{
  "experts_per_token": 2,
  "d_shared_expert": 256,
  "moe_layers": [0, 1, 2, 3, 4, 5, 6, 7, 8],
  "router_score": "sigmoid",
  "normalize_top_k": true,
  "balance_loss": 0.00204,
  "norm": "rmsnorm",
  "beta1": 0.95,
  "max_grad_norm": 2.0,
  "max_steps": 3775
}
Below are experts of layer 3 (counted from 0) of a mixture-of-experts language model. Rows are named router (the router's row for the expert), gate (a neuron's input weights, with its number), up (a neuron's input weights, with its number), down (a neuron's output weights, with its number) and show model dimensions 128-255. Each number is 500 + 40 x the weight over its row's rms, rounded and kept within 0 to 999. Numbers have three digits each.
Before each expert's rows: "gets" lists some tokens that make up at least twice as much of what it gets as of all text. This comes from a sample of Wikipedia text that the model never trained on. Tokens count by the router's weight.

# expert 31
gets: " to", " with", " into", " for", " have", " be"
router:537536531517500522514549462582464478508541446458509455488596546583500426508520519519565514444480489501549494427484507514466531455452465519382521493481489476512429481494532454572526586502453502474491530509511469536546494462486533493480442548501525512464572509447471542451540559529442433451503493429454504471453524469492524521579613473539475453551547419513494404520512507415492512535500
gate0:546501561407540532551529496475464520431435478511460418556560418435450439560494538468417417510583447517570504490450563411548525460504563479473506497526464528467455583522450524479525454492517421516515512508494471516500459538478460516458542433513433507462537488547554555584477479558491480502510555419506542509504523465432558468457482524467557505513495503491488412504484502419531545528515
up0:543471468495551448542526482521433510528540478566449456541518440472476463513523514455399552546553433460495472547464567501453485444481541458494530533503519517516454461580448497458475484469459457469547543514444464504578490541468489508517510449452510490405458454531535530510468535556548515512541540499541571522480427471475563540497527519487484517523465484513497496571476570451522530490525
down0:561476530517548418476521474487440490517490460493488515480450492550579497477519476475437475484459490514470485485444521555399505510488520507482512498547462531496546520518530479549449473516511440520477501524487494561526471495462493541397470523523531525492479511548518477455494507535522574526537571493441481484532490518414507536551465446540498511490454522478487514491452491485512562486594
gate1:510484529490505409461483480520483428502453518467523509512522484572532432583501467510517507565490486514521506529459544557516553457517518524512540532501462492524524499398466511458472527569508527542472467446531480518507494471526590529478515539440537524526459452463473525443478542552482502505512517512388568518454488479499529518471578496492502543554489488487453500404514448446498461502533
up1:499476544478547468488506545545503512473442479477517498458478511497498428575523464496535457537530469468551487501474493469497497514569567495505519479536517516529473538389456502489515498540471545506518522469453539559499527552532537528500459555454544533511466528410472491472461555483452470541501553537451555525409429460530479545470551486524460560557484482580535500462489422399467484559540
down1:477480530498482482604574500502481540494579512493461484425545477503492500525485472460521506501514488592547523510451523508540507508538494465509472544415471483521538569492545509500466510454498464518543476522464478570482443513484466536469496489493421460569541574516526482474502482427466475502415434491539585492472480526473535461484469497499573539433432575505472425471505588491598540572465

# expert 13
gets: ".", ".\n\n", "\n\n", "\n", "==", "-"
router:503543462537422513450458533552548462499522370422533473509490554487510482427478523488467558500426507460576481413451462442480441488525496478461480495480429493480491491502452488510494454541463448450543503450552521520657535470494491485450537512534511569518503514506560508473491482558505480496524547581520504442606543463556480450569560462495464514544455512561545501476498479482488536491471
gate1:487511514582488534489580559454465492603521485486503492532520569530483472571534504535505536521438491608469490503464475455479451525472422406471556585467486564511424479442542531531465476529454517502549543430535509594534542423454500451436484497479466513400505526483501410503516562457497508510512483547522498567520522482508505455563569443521451432466488558518482487466561521503506536494535
up1:491475481535513507439528478474524516527537487508517469464514552528530498552440570530516506503513518575464487500478471504504517546412438495455533523490546471489489558499557504518499582510516510539462593447509478588497562481556510458549554539515505516449518451415535454465502498344551458477479497481478493469475520464527493505500552491514433467501532606534462450404429494416515542504579
down1:488479456530466529572516529515514543513487581487475495497560484446502491427494531492497488484598486530452494542424471486459456517485474528474477569493434486546485491487536501546525524496532499545529478526417420526477528514462485537545533476523490455546530448534422440492540578489530417531534548470497542522530539504489591495503507517527436484537465519468477535506494468520424430516439
gate2:508553425491508443575545562449584433471439485481493498559495475499513481470550516511485496448497524441500510487462462501470485477435543601495493513537492532549548507449396560489479488588502517487469440527474488512486608503535510518438516480489526470441520437450529536379466521438463536522467430475515446548455465554516478514516616527520526449511480549541542511453502455424454510484492
up2:525573422446471474467557494514477494549467495462534513456495515551485493553466478560475468478495472511462464512537546459458467517529432513500519453563553542499483496486549490436507489518508496479463512521484401503515537409594396503490501484452524558434444439539505482427519527467466465474499473461583483583400536496465502545469502471485519466475489458524455504459494565462609476499487
down2:514495508478503514549494494520505498465482518502488433477463521461533487479514433507501445398435437442465527498489504471455491434520492493524515536556404478531484465457504466457548489454431507550538500507483427509466459458515472550471490405603547492502537553506492502448488423444466469467603448510518539486508520525560524534456532516549473539493482597474537414480547603465509489550419

# expert 34
gets: ".", "°", ".S", " American", "/A", "ie"
router:448462526471512509465559528570483472544426495445514437429549544480536479538527465489509506491441491473545467488463597530546470560487494567503471543495517458494462556531474513467422450373479442461432423483493460517495453555549518406498393568537545528559508569504475502555468580550489522492493477536478467492493505461464542545450497475523440508510508420562506399556511444539501551513474
gate0:436488517467525548500517534516447516537497466493582554492479523572506530508505464540425527526437464517580484500520492528512449446536524526481502567578481496491564505495490419454499509437461517487525460538506532461485507446504435530453491576584560537533408527513520518508546510589496521512494530565414501487477540493558551483619453513530432460484455479469507487502543506464493579497473
up0:491511475493519451515470453511483471463545539478463483417534481437519467464541492535468442553558503502521453500486514479555489520509523522490535454458563562504533487497561544527473439542539473530459478491446523524504528468486501505516469463511479444487512439418496490479531488489541531473564470478528499563561467519488524564436507483510514523540475489506525523565462506533496406542515
down0:498519415527435516455454503563478460452477512430452501471511577506458514501536461537516546527470522571498487518518559461484488525467552458524516511477578540536462538570461491479514482489562501496515459482480462464542490556465466492457419533491439527515520484461519481500506479476522456545496463473567442450484493484522526519472494519494479548491502464515514463575492525447474518506397
gate1:485527502484567468504521517554503477541404439455465533541516550498499508471537517553508485512444493527502476494530513535556519507465457463485480561506505489492516547494485554505526483482457467523470530485508512475487538480577484448480516466471539522454546478500453545519554505542403494451486511469564450490485464446491446556507544545509605535472537485481497532420478549518534476531517
up1:462489532534455612563485452429480514488472493511475486458541496528499557467445481475420472465490500504482489509459509555445579541513524460503518432558489540454502406550514439569533512503450479560563499426477483492474474430498519503543521521460565606528483468449456585540467452526524588498509445493563519512460527513488559532529543408447473504506492533458531458411493499531548472478470
down1:476532518497486548525534425533540461492516464513539403490502540538451475501467493428473346577526490503479491491431552543505515523507522447494515513508505542515479424486476487481511484509571505534512504478548388492487544497476520491400528444497591537531493503517477638507565446473467470530544551501532549487501590493527446435482568409505494498462507498526479572530569410454515502486458

# expert 12
gets: "19", "18", "20", "17", "12", "16"
router:423464458436511507511477487492559538498496412506499526501521505491550429549490478461477488428391574499554442446482503564628477503482511466504480530561442524461456504414493494532466498406473532460495445431464464491555534499536486452495513542514562497467534540554509534500491546471525555491441521543487485509517436482517507517516546546520456521471473518499517516454504512468500515517534
gate1:555414478473481504504430413453534483492575448535508476575490537469498567426505388603503540484525560530574439553422550573473464544478523531528473495481419523473516486504566417509474535532445501558487529492554533577474501532539503458545428520503509548479502516492508493525483550491522475449435555473504471519515521523575523565532504511447477503483465518446404573452531514472557566461539
up1:496438477480501520501481566551534458423502466483539561466505502486506491499499426553491586497509562494431530490451470521473507529509545556483494528522419502477475538471568443500505516501484467545511554567511498531445536474497509510477479452564507567517463507451493448558483552478517416420488528446501525434464540513560535549494528457558421465535511483454467537454493583464461524426543
down1:547519628584449538522549537448513439538458514467550501466523485519489561549469509551527488552506506545525409508495503496488445506494515432505521556540527464458503461538533505493520463394470513494500533537573524537529519497463547547534475447496441501512439510497516531498499465523489486541473497507474437466523488549482495542449572449461545417498541567454507548483499567406458465419453
gate2:440533593503498462438479537459500501436456488464487581421488492496457455497559449571602497493487495487481523451448491538436577523493522521491445534414507529484462578541524491566475473483465501509474557527477486513460518470447558472552507427594554477499573483544540475529546528478481466491512508504514503445488560525551497544528481479414442457504487529519521485528479510493580514501512
up2:525489458523454475487423491513514432552502515544470427548524554566497521496428557472462539565505541477487455544530503489535457527539476573494477561543495548571523497449568499453398527536506549453515465443563486544486519493524504537542484461424517450451447485495556451529430369507509532492477538540521487498544484540480497455483579502533507514487512526532508506494450547458488519538478
down2:518506553517560566504498494484493460514612531497483520545561450516559485506594495471478505482534477447552447491405526532543495427515487500450389513496523501448521511521464524532524537593463536506466577529497512531499458424486470490511540458504448499554486463537494500538533465531434453500483470450427522441550533427467492466525468458537539477461514519507488546444521510519463490486541

# expert 39
gets: "\n", " |\n", ")\n", "\n\n", ".\n", ")"
router:469537405463483512416451498485541537422477408529538503437487509501509474518495455564511459486483553509486500534430519481478581501461540496527474508473461414531495551497515502503514534414514514445451520490460464528511499560525555426495454508511510493572503489534437478452499494535497554485523467452474480485584466432524527579510546468540459517546533491487536455522556532508535553466458
gate0:465520569538482474481543500443563547476445485512448495462534502526523562452474500551522565406534556516468517505478491544477498475501443516470485423487517445491507528524492513497538527451495475461593420506531540492518559474494461472490400458463487540474509509529490529444536555526478485422475443600489466563490517568512579509507505449480442486581457518483468441506500443550531505517520
up0:489479464498544541546510544510519523454540476533580504503555485430481538455525479439458463440498439522518545521476480487493542512489495508467531454517517528489540489430517545488459464460532536522594433609501465523511522424519544516525468517500512485562547462527494475448491493530522509493411502528542525510492470501494510529483480466521479531509491564501477413504493484555582490496536
down0:543466458506528520499434473477475494505521462511505539530476511504535517421436399460502491493542430468497524489509496465394583448492464536490525502507465417525546421518438515503561517497540478464512550442493483558462482402505477488509577503471484474478494464507511482550500461528490553515483560501533523486439445589509516479467513497503501521480484574383432519480534465495472451501481
gate1:439485416513466502478540500471542501610536536495459508463455528462520511472469446527477441516456511484440459553477523549530493572547475520465519486506502453555501395445493425558531501539472465543465479493548502541590538480516512423576386554473571513480553561478558501539550500497482519558417518544539581524455484540469504415468460487558490521464392497466537499528485408518498510481550
up1:514487490550522458512409450451526411463510497432449491458493475455454485539442517453503512470526504557566470434530522493555526531543499497539528495498460565478470560583541583579475571513504506477490514488482470520453466493480454439486522451455499481490443483468485506524448519515390552461547491563480384611476510493545578509492493556463565515499567501536542597545488524495411481547521
down1:565467436501494461464471489437454524513539473521505473553571516413479486462482475457587509518483461465464482540538537484485489497525502494467480538509469489471498581399506512576511587499444490504453511516519476475589443402539547507531476495506511524498536527462489555485464534554504512517542565460541481517538509464457517400470514501504517537551532556485457538467468491513457517435470

# expert 33
gets: "–", " ", " /", " at", " –", "0"
router:443538534456537529492473499514552481481441452493488437480512514517557473514516437504474500489435551522561466452442517501562508465555476475505467505503468469485389523504549535529467432449451461480507454486471507530554473557546507400504489536476489464529586483452465486414440504548504487492508518522497468466529509474546533479501492453534502548551536456508517444500527507475449591482452
gate0:492575529441540444446534551467525454472576466564521505555459494487455494446527462544533548478468509529520455523494508534538542490483572531547494471519454545516484432539502432530526443487427497543454521492480538491488505530482552520494561511496426471498508497543526540574445470441545588498550517471523509556456553540553553419443548489524473464524514497554549502496545549480449513563504
up0:487474509546461557549500425505442508510443557586473479476512529557531494547563533468475476516518457428435551548434565493484475493494434496520519605489473512470487521467415480512451537462586585505519526481515486457504574463554460518512473527515581524510470478478500575533479548560427481516472510553491440455500501455502544561513534521507552484447493457444527498462486503502522431512457
down0:504475501532502498466452424514481509521581511499514518437529543519577493492426501465521483479495505464489495405470503480473493483551468435555387494498562502483454417467474480471554610507514519571453567483558502443560519524525576421512528415503505479541464428527496566455528490440539509497465481467537509411573533586538459527536466472481520503522528505470488566553528492476459483514502
gate1:574480553488528543522482469554543472443479525511496597524499524503509416468599472481579489549534600499469444421520490534514495511484493469488497396460450455498493546528478516502452635525445456513472568526433517418469516451599489515501459513511471489508468474416492463499460468427502469502545477529498440509486502527476515562549524509503467510513430482492544531533478492443471460487467
up1:429509478547472515514555465493423557519452530492512452480549507539549498483463450558544488509544548534514489571522485416526539482554467476511489508487409522477433468445500549526473462539575438537536455571481458478499468444454455543568494417498467484534556480507519440472481506420464592498520603537430472512498518546515521491546489405484543500580513522505525514464422401519515495496410
down1:496507469607444457550504591481491510504571473496495449520489470528528456497500574485508511487482500456500502489515488520480514511539536439512569407521555457515526466480405458464554519480565491521539503516539523446441528524442520488511518503440465459518491535548534547498562589510547505536482546481487445500561469524596545527505466544485501451454500489478589493609449488464518474508511

# expert 11
gets: "'s", ",", " in", " |", " (", " and"
router:508522471470500508459486455518576441509511526492536560547484475561625445557521545439557441505486458442441482499443531564557537475554418469473459517512459517486473552475537523476517562511583436482596503490520470497481475542483482484523487497460490490522582490493513553486428491477550516521544532504414369511495563436454496512549522491595503501537472489560471430557456503581453544443392
gate0:493493499526507504473451411532454438416514536541496569478519501524561524480527507548467470504432414537441396486529469479478483475472504498507462507505556508534544541469531445482552509495520399471508459534507499530502577538489505531533489493462465470552556484508502499474471492557537466518512589568587593497500483520445423494483561529443499530568466436579515476510451505541434474492505
up0:510507551538521515477482430490449446472572522510499538492458505516536509503552506532446546499486523585490390501569493469465502497496501480547517480515553504507510596459471377416479540489479431424532511523480518502502622520494476519479542507458485474498538506503549454497519521518523464469486540530572601507460496521453467492456537532454509578565503523575502412532485564491512457485540
down0:563541544461506467443491477510545494553555553494543477482444434472492559482450468511537510469529459546478494490564494553507525498480569483594391559453577477391503555492513460446430579494564508460603581529449561443399512461447462611571562500455497547472442499516486499469511481441460493534473527500461484508529508508527478500517445534543457545443522525526490539577512511516495507419402
gate1:531504486455514508491540507519493477453529455503499516505445448511581457525528583495587457480498459501468530468533491513510539492550447556444426466516526518483521516475467483516520522449469480463537589475525489486510440557557511543457478596521496505548472585482488530483512587567502494503473499454431569466421432499556444481443455459523587572498535504548461514456499507503489481530488
up1:467530447522540442468480566471540463513563513541591501509484541460464557496503489499482447511519473545515477436510558481498585461515510553445430452496550536498560470501521559459490599495496453443480586416505479563467439559567537453532527520451584503550430516472554509476470576505451426533499511498485519473523447504526554489510492523518516475569512461488433520501546488506451467568555
down1:472501443520456539495460472488488512567507459486496509541517517478510643545490573504482581458472521477482475579475459466452506570509434583480460458464563428460492497497475459542494496524369502498485564506592510493470490528465484521542504420530509552483465501548524364520465502515479489428509434530508511493489476561529518504478487429442482467448486491497474499510559533564499449527501

# expert 0
gets: " ", "20", "19"
router:498493469524493545518480489581469538549496400486483483528551464468605470498525492551532486557372511467536480503498447456483444504462457536500474497498461524509514499444512484585533536418472497464524474523445454454498505492481496458490542478512470504472514501468491539506449533484487500490454506524491487539524494521493520529526504492490507487461552499524470503528557483495487494480407
gate1:500451486483563513481499479525443519526461460537432499562472447490484573476466506528457533483515461498484584542493537546549559501401514530512490453539471532493506476417495485438536463453501501455481495464489492494555435549436509446447551502527507542502377492526521477551527537479509524556532528512471534538509564505502532465549567408439481520511474572469559545508534484496504452545503
up1:465524455463472436497513495520485478475509450471436519503414557548509507500499497484421458527448436503561472476562515447456458420540431511492489542503450518481526519465502520511513525558519502470528405599458517444469455441504537489482404506476444511441481480471540462454501529497507525547546552523468482458507458462496463555521514456505446485492474516418497517509504490499490530479479
down1:536461481491475468511531432490509485502538528533490475488467513556506484597442540411468536526435585510576487524502488525479481512494500509469547504468538521479519498500472435523449450531511472468565512514507505467464468533435441466441459502503448469521470434520532509430439485461447495547505553429597467459427428557581540472504575460545466579546507616496537493510512535552468494469499
gate2:500531457535509481468468478506462460488480463489456518527464526508465465467504561437450546524528410505499416474474507544509511448444581503454575437487466451541596515574485579440523492574499474472547483495533523506535548512441495499483519448504575531469561580529533579464519470503454481468417505518525512504454504447541541518474470517458533537533505468440489487465568497474487494504523
up2:522459480503454487423425501593423476479509489546507490518511508516485471425503452480517524495508450536520449456513508484512536450520557392472491448482501486482522499532459511549517471528576513510555470460496539542576621485472491450413535565441549455387577589583509523540482500563468483549461527486449510433521535508536569528450513459512488521511471547577463516521530472487547555445556
down2:495482521501452460514378545500472499454456487505521492476548459533479443552495571532567498467503501513529473467475486501495477528557458486566576484543466545499508525550500536500553470481495517560484544482428545527400493585510557508494515552576461499461453557478489452509466485514521469485555435519399506435488460534457535493528431459470502506551544569478509496525540550502461552566474

# expert 4
gets: " was", " is", " were", " are", " be", " had"
router:520514469534567476445483459527590559468483386492525485495452435491439441500522494515525444524513514498523499474512522497570520463596498488488454532526500525509523512410512490492495509443505494508457482467548591482551511511540482467492501460479503506491525472520498554466475506537564473533521459499422490551586450490535511475420477415548406495470508534479508424546469560537490516440535
gate0:529582469427470463492473540559527498501431565503488486472476512494525425497448436432536430460506506563552595503486546603504498473512490538495531488541478529544442545462574529513471541490570472439538500524553498442558494507450471462534504554434528493520481570520547478516414542405503497523447544402451528463480492517533478477431482527521524497460554507499483490388464386502425476449521
up0:496468475497427502482471487436525529508502464469559527502484491526501513486526486589543529525462521421453460506573546446526504527488500507423445495481446473481472473491506448541521548498471489484493581533520479522493467546546514520474515434578540517465472461530489516425503462598488459520469485570537474521548515535485530522472532465495444496536489475576530446517480497493591590550533
down0:478471493570557443492567509515477514436501494450564472436394379486430473541490478524452483477364582506526487466514496497545479551498517515532483516469437427482589541519471450526509533538427527470505498512486525503519553519409459543523512491456471460488486510511519464472509540471463572532540470496467476505540467545587491471487491443560480459463507547524559563482515451495455513518529
gate1:484494550545465434552521396476437535538527504494439566580478536493482510480500516522605536570426529518591456528503452496508564526545479548486556565461461467484443475461437529499517471469568487448511510542569511545493505554566488523455515520546420485502550473494582555518487535469561476514449413475453465546431517450487507494489512513549491512597469518482450501473521450523462549511548
up1:464550457493479534513532462518429437486493491459503470535507517543477474422519540502536467511507491463461502487434492582530537550432452549507558508443391476489556463438466476492538536507541624473511500510425557443535526479490479565471480519619465500476498507502512511423459487508463434477464530538488531527511480525489498547445418609440517480470467500497578464491520510523557444511507
down1:498477546434578465577477500517550475468489426513506455538436457528436544479486518567525521569532540516539472542533518481499537513425559560512504439498500485455559507489475480404454548487511449531483495483493582487593561523541458527426596478467484519525455532469434422496501504506480447487554562481443536523423462490547438514508462528538414569501459465496558477554550505432526570501450

# expert 14
gets: "0", "1", "2", "3", "4", "5"
router:439524444478533585469450467515520460521473536498472511511556462533519469499504553484482507470447523536512484520480448506629565479531541489483523493530449523519484444442476515463542557471489514394510503524478477546507462522471432443545463527529458472523536476473532543473429517512526557449516488556496553477524485490454519570517537467465449512489497515527479479495486480562509485546524
gate1:490545437511522506528472492421477546483514522487560492447547449529410562535541521513491480506525544431512497483532526456513472455504445530479509476472543449552464434533476574487481556541515477577574504464547475481428548515513518528541429504504556436578553576541473490509535552467479543464539462484562511472507490518563532500477467519529527488547487503521495530488529432491501498476487
up1:473527469554508491454484474410501507483546511507605481465530429551460527471512457561454459505481491500483545484502553488536503454514445529460492440524510475597462460569480565467497517537481490562556489454528420453381526501539561473544454469570544474538494592533467511490494537540464514478527475519515531493513471495532539573441469492509527494524471535496535507449529428490466497470440
down1:583546428508506510525453598555515580482531481489459562500472528492549525514547516524480518531488485525474477564501475534524491554527533466474586487471425422510569544438525540520518526459541498484568499522487517459496438459437414477494499490543517520471529542524455469487469482505545578501454456528510472533552545548491490570458604426551556506468492541525498531476556490531538527481552
gate2:449511503461467515514525542464527459470514478458524506493445441580551519568504497453509593477550485476414514479493482597547481482555403533529493482548459499516464448561559444550505547540434485512470543489557572549539501539495428484482470584567545593502449522531507457538468562529514498544557471515585621484500468487463507545503552495525522555491491543509473514426468578520464531434509
up2:495427539510463566480495459503481574521467548504492544540485578519489499471501510556524437516437446519505494501441559429470479512498549466506507520432571525527466534481456509472483479553543510480492435509452430443533521461526523489569579502477461418584540520425454532437531487564511515507470436541457449528538506528505465530504476538528443416529523489535515522575488414483563584555474
down2:489391433503531530492525493536551528532504448591576525493469552520458479442610499470500460465529518524565540546591548466547477474517419535455504467495502420514483556531578465495525519484535454498531493455449507496525429474418483486492420543486508523475574492480503474489510519500492529523392532494520508422465455532545523499532451483509484456503537529468472543506475462540512483482500

# expert 28
gets: " and", " of", ",", "–", ".", "°"
router:446490456444523493440484523530508540430468472516434485428552549488547428520479459505490527450448552522558488453515505531528456509496532503524439492487464427428513548491514492537533416467441479489472475431445501497541462530523478419521528532487449491574592508493498487412446472528483504468477495535442462420532474508484529469524533497464477501527567478532541423476522436517464555455475
gate1:491525467453510506506531610542507535552494472575461492482558548494496514509494487463485555553515536495465469545400487524507567508512511441554506567527539491467434524479525518579475466482509508494511502449539521524471539522488530492555421478511485499497521470547468484525449377506458398456492495433465452440549474521440457515442559523451548484571431431452387500486512460478511404499547
up1:467562476519477514535486520441524573508440469580505524532472466562514513483566404505483483566533522525430451455510484483539509472386543472524498469564496486514468532516544460537523448477464398519480482517527526469465460521562565507523472457506510465495458523484462464450479403490538491525455512476479458522422423498526506562556433465537461502500520437357486530480573474486543431570542
down1:560465553474527490515554484502472517495511528410445523465460579493495482534515507507504545501509559515473464542553490510484573459567464467498462533454477548522436498483599528511495462465559460449499520533447546510403473482481475483424481513489408482521455457486571518462480481472497356533527537588506591554449548483540510526478468477527425468439507432543455511503510458544502506500439
gate2:507516537464511482517503546506561527485444463524482501515476476496522520477492480467512456463424541476533459485450497435493562540540541470487465524546536441418414508516508527447538514552538448519480509580472411560519499437554548504478538518502552567493511441456486508541471532539530503559509468484515482486490548449456553392507510512428482445477513510483488509429500537499505518519474
up2:495522470482559491524501519523504510487451471511521505457425532560559524487494497505510538490447467486542506505492555470461518526506515482490507525531523452456485499531507558437555470510418467481481460502471484505555483465545510518413531468521486542543499444434492500532529522506468586551547494558556418506485540450459517478494495560382483469513471538505445578441531481546453576567485
down2:527448545535507514438472497474530486474524465520468435504435477464438499552535494469529498517511472516543513503535579468453539471519545510506523511511598401494459510462467540479493510543482489471470413525533510482495443463560485469520464567466545582502558463487520550539499486494554403494438528562548502460544568509495526512514532528517538493551602489525477540493529441534531473479512

# expert 1
gets: " |\n", "\n", " United", "%", " in", " \""
router:452486477476514510448441474507553493499487490555492470411506555511514481466524453512480518510447556435484469482466557556576474528514521513458445543523454447483442532515554511519464498396468515512469459474509469467500486516529564406540501535471477519545527505510486499440461476519504506511515523547483444461529489420500574484528491486470418467531512459504499472527534451487461528460439
gate0:482567595445472462476487509493519517482428469478429557457550469431507535406525527499537472499445459460519527520517548504536463501506483479488480524585492477430584506515531466597544550515495458549469484479520467442494406475603514476549528510445483468575440501549452522518453511514441509538550589540442639467477484496503491482471504536528528429570463500549584488496452552554453527518443
up0:467600509497469491448520505499502498481490527459523546526612517501439519385509524455514559491402471462482532566565548457522489508493452515483494542585404482524557479512499492502550519530461466479548463582480493444495529526528517479576523528498390512505404495489467517505476427495536479440523530479491574533483477534510535514488582443504568461498513526518574511457407564563482484518468
down0:460537576407538459473464486465537442518513502490532467510510523503432499428536516496483534465502550472505465525468494485499471534528494496524455521496565421480545505483497446480528505495491538518437485505529476510440470431454368482478441502577479456579460547521504504460522535483479544477549492500448445482522507530542513503521435463485515548479439484606505472484452482526483459467521
gate1:499492485524508482500541565494501548495532566436547510498514508469548486526509484529465472557495530469464529525540468464532546497531459462436451590500490531455509542506527520540461526465554415466477528504513527515503493501483488449511485608435476605503518485516497495508512475538561552492482421506507552521559529479494533487542522508555542457508529495498527512522490563440502479562526
up1:535578596530506501524510514517507570519538462508520469512421553467505477504511580419550496539504450563548510454512505531482497555515571466512536442505445485472525488558474461500511527472460486466482570573441471485503457530545514427512527489473476445494477406489468569514566461485491533486424590519520469490452453541503498470492494510448530499483527470456485478505490495482519499502512
down1:504568420487458456479525504528469502526465567485487400484454403497485497497468455556493528490418500486505551588531506465545495430498474517500526520505471424480450547454511458460495516487513492505499539506456519549469479508439489468535434556520541496498449453417559480437437441517527489520474511433481482550542554493542609505513456476533526495533586460503486485543463439473443494454574

# expert 2
gets: ",", " and", " or", " but", " &", "),"
router:537516422448588469449469486543502442520465514459389588535481482529593476593507469452514515513516571419566486457510449549494482463465546473461502534494513511493508499535466486473502447532460442448558501532487556484668462522567503446536515508495506493484520506528542533481462559501555527438493477521515490533421552442488506462520504483468604476515459492465542466533525479459522489489495
gate1:495520480471516490481495465517437576392503511463473495482533552491458493508549455474479567443522485466480509541533493503485426473502468579458508512540451473529546468464513514472545514465517535427543469487515552543496505401545489444475460552488486520549507475550501472503477501474443459578532463407512532554439491529497504468493492556488556419488485517429465514506491537483467549508548
up1:470475482505540544520592454458517534419549521471423472457511570569476470520535470488550554472492473484567527474554475474480449498497510499471478540537511499510495448521492518454507518482488582555523483495505515554518491441485477478393443512501489491553564457515526488516519444410428450548442442428523523547477532554525545505457413553499479501461527449486494467466416474489500498506504
down1:458522474462481432550576508472400531552482447528470463425494436468572551555490505526512452538436526456479480554488444506522526562504473483624489559497492434463515537536527485493489490507486425388430501454553437531475527517482552460571460531521540524479453454537538552482478470482494539478488553477524464453494494476434544533427510433471560460431450491473559530500516465501518485464490
gate2:521542510540451475480440505536443507391550505446491483536526564463552526528508463492487517549530538518414432545521525436473499553428622528488613506526488489462470548453517463465518500478506475451518518504461514520493495494489468441462535506481468541494438444475496428567451528505413503495544460456506524580477482430519424569587490576504508454477477575480511454508476532499436516498453
up2:522473515494569549553548518529556467550465494520497486496515431549494490483523503484513442444470538506573577436479456512517508463596415395491375478484535473525522456541502498514498484519531499534462492494538465435513482487464507564572405466493480470486583553508523494420541488508490475508534553546483502404564555545478532450477511488497456514517496390512504501493480418510492494496508
down2:507469493462524435510516491466548522509511471433554435536470485545512501502471490495462426450491518509520545492497470422498562558519536598498512537463555539520569479467567473493548501464474498475453474529448519473442448480412506514480504475448486516454465488441449552481555496482555532414522535496537562518475511475521477519432465521495445568480492486429489442429463502548425508488454

# expert 20
gets: " he", " it", " He", " also", " the", " It"
router:488538510459541493462457442570457527487492491476536530428509465548521489484530520494431465450507560518526497463485468485506480523499541488494474534448390517488465484524460534529564449456413460497523443494424500536579404565511538500549498553422516503490547512522454479527438503539505497438546533490471491505560446511502519578438524482482533501435549456498572470537459458537478474504491
gate0:533569533525471457452558418395463476535526523455457509470516550536522507541465511447501497517509486489575496490497512529523580536552557535556519467460491529473467545584484487524473448502582466566613535482603472514503543527517460438443479474549486491429522557494531468499477477601420533470532559522496501464535517472546450464467456511506511465481482493551470516531540484497491583493518
up0:554528492537508551563454577538503428507575475565538539485486572480457469510557509488524457457482510511424502514525536471473400456483476538491526549584467430459603549434463533548577554458487480481455420499433500461452478511469522536556460504464541575465461450490452518506548550519546483505466476567561520516504478472429479544507511497472568488514528540489553519513499507485576471405514
down0:499468500528486516433507452533483550421530463503578500526447532500456544534591478439535558575507477493510472475506450499565466462445531387527513488519526460512578478499535502464487500528464494512568512456500503515511432509556528503481506493466564529503480542512515542447496485466516447463545485466477516444497566476476515536543492426481511572623499476432489506533520565508569543461528
gate1:484464507527521523519565523492478520525508469554469504479569494490458451451450431522524508431478515480464472553471528574508603482548447593453521542453502445459438512517503501490559470489574530546508536537515459503526587398579498489491463531500430558524460400467453466505470495473462547481525527520509515436463488504442436498506512444511556412482491466549464464480575430554448560501451
up1:506481595534477504513518546486548432483500471510519428446403593509528442533538489521508496605508504538509521442510542523459502512579520461534493528597523537553457444553525449490503537544585528524483446474499528529517461513465573477508513487513525523550540555500458489502557521503496466445459459452553405576513514498504499514521468622472521555541500573585510521529498501541498497497457
down1:509518505450572436571504468479528498491489513484439523491496541476476446483511445529457446638503493522500552506526454482471542544532482498486493500492527572595492458488495411471534495509528508530498503592503505511361476461498528521544499461501459505479484524495523508511509482436562501551521549556438418468493473569423504481515464464428484555538477472533510522500502508445539580465566